{
  "n_layer": 10,
  "d_model": 160,
  "n_experts": 128,
  "experts_per_token": 8,
  "routed_scale": 1.0,
  "balance_loss": 0.000252,
  "vocab_size": 4516,
  "norm": "rmsnorm",
  "train_tokens": 432800000,
  "dataset": "wikipedia_en"
}
Below are experts of layer 5 (counted from 0) of a mixture-of-experts language model. Rows are named router (the router's row for the expert), up (a neuron's input weights, with its number), down (a neuron's output weights, with its number) and show model dimensions 0-159. Each number is 50 + 15 x the weight over its row's rms, rounded and kept within 0 to 99.
Before each expert's rows: a language model's description of what the expert responds to; "comes after" lists some tokens at least twice as common just before its tokens as in all text. This comes from a sample of Wikipedia text that the model never trained on. Tokens count by the router's weight.

# expert 36
Description: Units, symbols and separators after numbers in tables and coordinates, such as °N, km, mph, %, and | cells.
comes after: ".", "0", "5", "1", "2", "3"
router:44 70 43 39 61 57 58 38 42 71 49 62 40 50 59 48 54 71 57 62 34 46 44 30 60 50 34 69 52 62 30 44 68 41 17 56 66 50 42 41 52 28 70 00 62 50 47 24 63 52 46 65 83 22 86 51 33 44 62 59 64 35 25 32 60 40 39 69 34 70 60 37 33 72 60 56 35 56 31 45 42 35 68 61 48 66 49 54 54 56 54 58 44 51 47 63 64 21 72 55 42 68 59 51 52 41 71 31 28 36 16 38 50 49 47 43 35 48 30 36 47 49 31 80 51 31 22 26 58 76 45 29 60 26 54 46 78 51 56 61 38 56 41 87 40 40 83 55 58 48 33 50 60 60 53 39 44 46 51 51
up0:47 53 71 48 72 43 46 48 27 77 61 71 48 36 44 63 57 69 35 62 19 54 54 53 24 51 61 35 73 35 54 43 63 56 46 55 48 79 46 38 60 37 62 70 56 47 48 54 53 37 70 50 37 60 70 61 53 35 61 71 63 42 44 46 41 58 27 71 35 48 39 64 45 41 56 87 74 59 58 49 49 36 50 29 34 69 76 54 67 49 26 27 49 44 25 63 41 24 61 74 46 36 56 53 63 58 52 39 61 48 31 52 43 66 37 45 38 64 69 36 39 56 33 52 61 51 61 48 37 81 48 33 60 06 72 39 55 68 48 58 38 55 46 96 54 24 41 46 56 51 27 48 53 72 86 51 59 61 67 88
down0:31 45 38 31 63 20 54 57 74 49 41 69 62 54 29 41 59 79 48 65 71 44 67 64 35 59 32 64 47 44 53 42 47 59 59 32 49 65 62 36 47 42 70 45 57 50 62 62 23 43 62 35 79 12 41 48 64 57 59 48 33 58 56 57 69 62 46 40 11 38 60 37 61 53 54 46 75 26 51 63 23 56 52 28 55 37 41 52 45 43 49 83 61 37 60 57 63 36 38 59 36 67 60 38 33 18 49 56 67 49 63 44 49 44 35 30 62 64 32 63 34 46 62 57 64 67 40 39 68 58 56 62 02 54 48 37 22 34 50 60 46 38 43 57 38 75 44 64 49 46 56 51 56 68 65 58 90 52 97 44

# expert 0
Description: Century prefixes of years such as 199, 200, 187, plus spaces before dates and mid-word pieces like algorithm, referendum.
comes after: " ", "1", "–", ";", " (", "m"
router:53 55 47 42 54 49 43 49 33 60 57 59 52 48 56 33 15 54 45 51 54 41 66 44 67 37 36 70 58 61 47 64 52 42 09 55 44 53 69 43 58 32 34 18 56 51 50 52 72 63 58 48 32 25 53 36 39 69 74 38 58 46 41 53 46 61 52 52 61 56 46 36 78 51 63 37 39 49 40 25 80 56 60 46 17 22 24 42 60 72 45 51 31 37 71 51 73 33 70 66 38 71 27 58 46 45 52 62 52 69 53 49 50 32 45 47 57 23 18 66 50 74 35 54 39 00 12 36 34 68 58 41 76 64 38 40 69 54 59 44 55 65 48 52 46 45 66 74 54 42 35 53 65 72 67 21 61 43 30 54
up4:49 35 55 44 43 70 58 60 27 67 40 61 43 66 61 26 35 18 39 71 38 61 38 57 71 52 40 81 74 53 54 37 60 45 37 65 70 53 59 42 57 45 33 19 73 71 47 46 62 76 70 40 56 54 50 44 69 64 35 58 76 54 65 55 48 41 48 54 23 57 52 49 65 48 60 29 60 55 65 25 63 61 49 75 26 11 41 65 44 56 43 41 71 77 57 78 54 48 46 70 33 31 32 39 47 54 40 34 33 37 48 50 31 16 29 45 67 55 56 59 55 35 57 60 49 60 50 47 70 53 37 67 46 54 37 54 68 64 49 32 48 55 55 60 48 65 63 66 90 30 29 55 80 56 69 72 57 55 16 72
down4:73 39 36 48 27 38 49 44 09 76 41 64 50 56 51 50 40 17 41 56 50 39 38 37 43 38 66 51 36 34 66 42 50 58 68 27 58 41 37 53 52 32 48 50 58 59 49 52 60 58 55 45 46 38 29 29 63 53 71 28 50 79 61 49 64 22 63 65 48 41 42 42 40 53 49 41 57 58 46 85 50 58 39 48 31 72 43 69 58 44 62 43 65 53 86 56 59 45 34 39 42 50 46 51 37 28 42 54 44 53 15 53 49 61 53 30 36 24 27 38 56 10 52 56 35 56 50 56 75 50 25 38 68 25 55 33 48 66 40 55 33 39 38 53 40 52 42 40 45 67 50 26 42 22 54 74 00 34 65 30

# expert 37
Description: Digits and number pieces in years, dates, scores and table figures, plus counting units like million, years, months, five.
comes after: " ", "–", "201", "200", "202", "."
router:48 46 50 35 54 51 50 56 38 55 48 56 53 56 52 43 54 53 34 59 13 59 52 32 39 68 28 68 65 72 38 27 70 55 50 72 47 45 28 53 27 44 34 45 44 57 50 31 63 54 45 72 52 06 72 35 46 51 63 40 59 33 29 56 49 49 46 77 44 69 19 22 43 75 63 39 37 76 41 66 54 50 44 49 50 44 49 58 74 57 51 61 41 46 65 59 55 44 57 63 29 63 44 77 49 58 78 38 37 38 43 37 96 49 58 38 40 47 61 70 58 81 43 65 49 58 58 39 57 61 57 51 69 43 46 54 74 34 68 82 84 39 20 91 67 46 46 62 54 67 31 78 40 46 47 41 43 33 36 43
up13:38 49 73 38 44 44 16 25 33 57 50 39 59 54 32 66 49 59 59 47 35 66 48 58 29 51 34 69 41 52 41 69 38 56 43 50 33 37 33 84 85 47 51 53 32 51 47 46 81 47 46 17 47 36 73 35 37 47 53 55 42 50 55 38 36 54 67 54 60 73 31 61 56 51 27 60 59 60 38 73 61 35 83 49 77 47 60 81 53 42 33 62 57 22 72 47 73 69 60 48 27 53 53 50 67 66 43 55 63 42 30 66 67 24 76 65 43 63 44 74 57 58 42 52 54 67 61 44 99 67 61 59 60 62 50 47 45 45 65 54 52 48 22 74 45 33 41 58 53 76 53 38 54 89 57 54 48 41 40 64
down13:68 51 41 47 58 42 22 55 39 46 65 29 30 52 52 33 29 37 62 44 62 51 26 58 60 85 55 28 55 48 38 37 58 31 62 42 60 40 64 09 43 48 23 60 33 56 43 65 65 51 24 24 64 73 56 76 36 38 36 59 53 49 56 71 49 46 66 33 32 64 55 59 42 48 37 53 25 93 48 38 42 31 59 40 51 38 80 65 14 29 43 67 45 37 19 57 46 48 49 45 54 47 40 45 32 43 56 55 42 57 62 47 78 64 47 37 66 34 47 63 62 70 52 74 50 58 53 73 36 56 56 59 31 38 79 81 73 69 44 19 54 61 42 53 37 36 50 44 39 25 36 58 61 28 51 59 67 48 52 65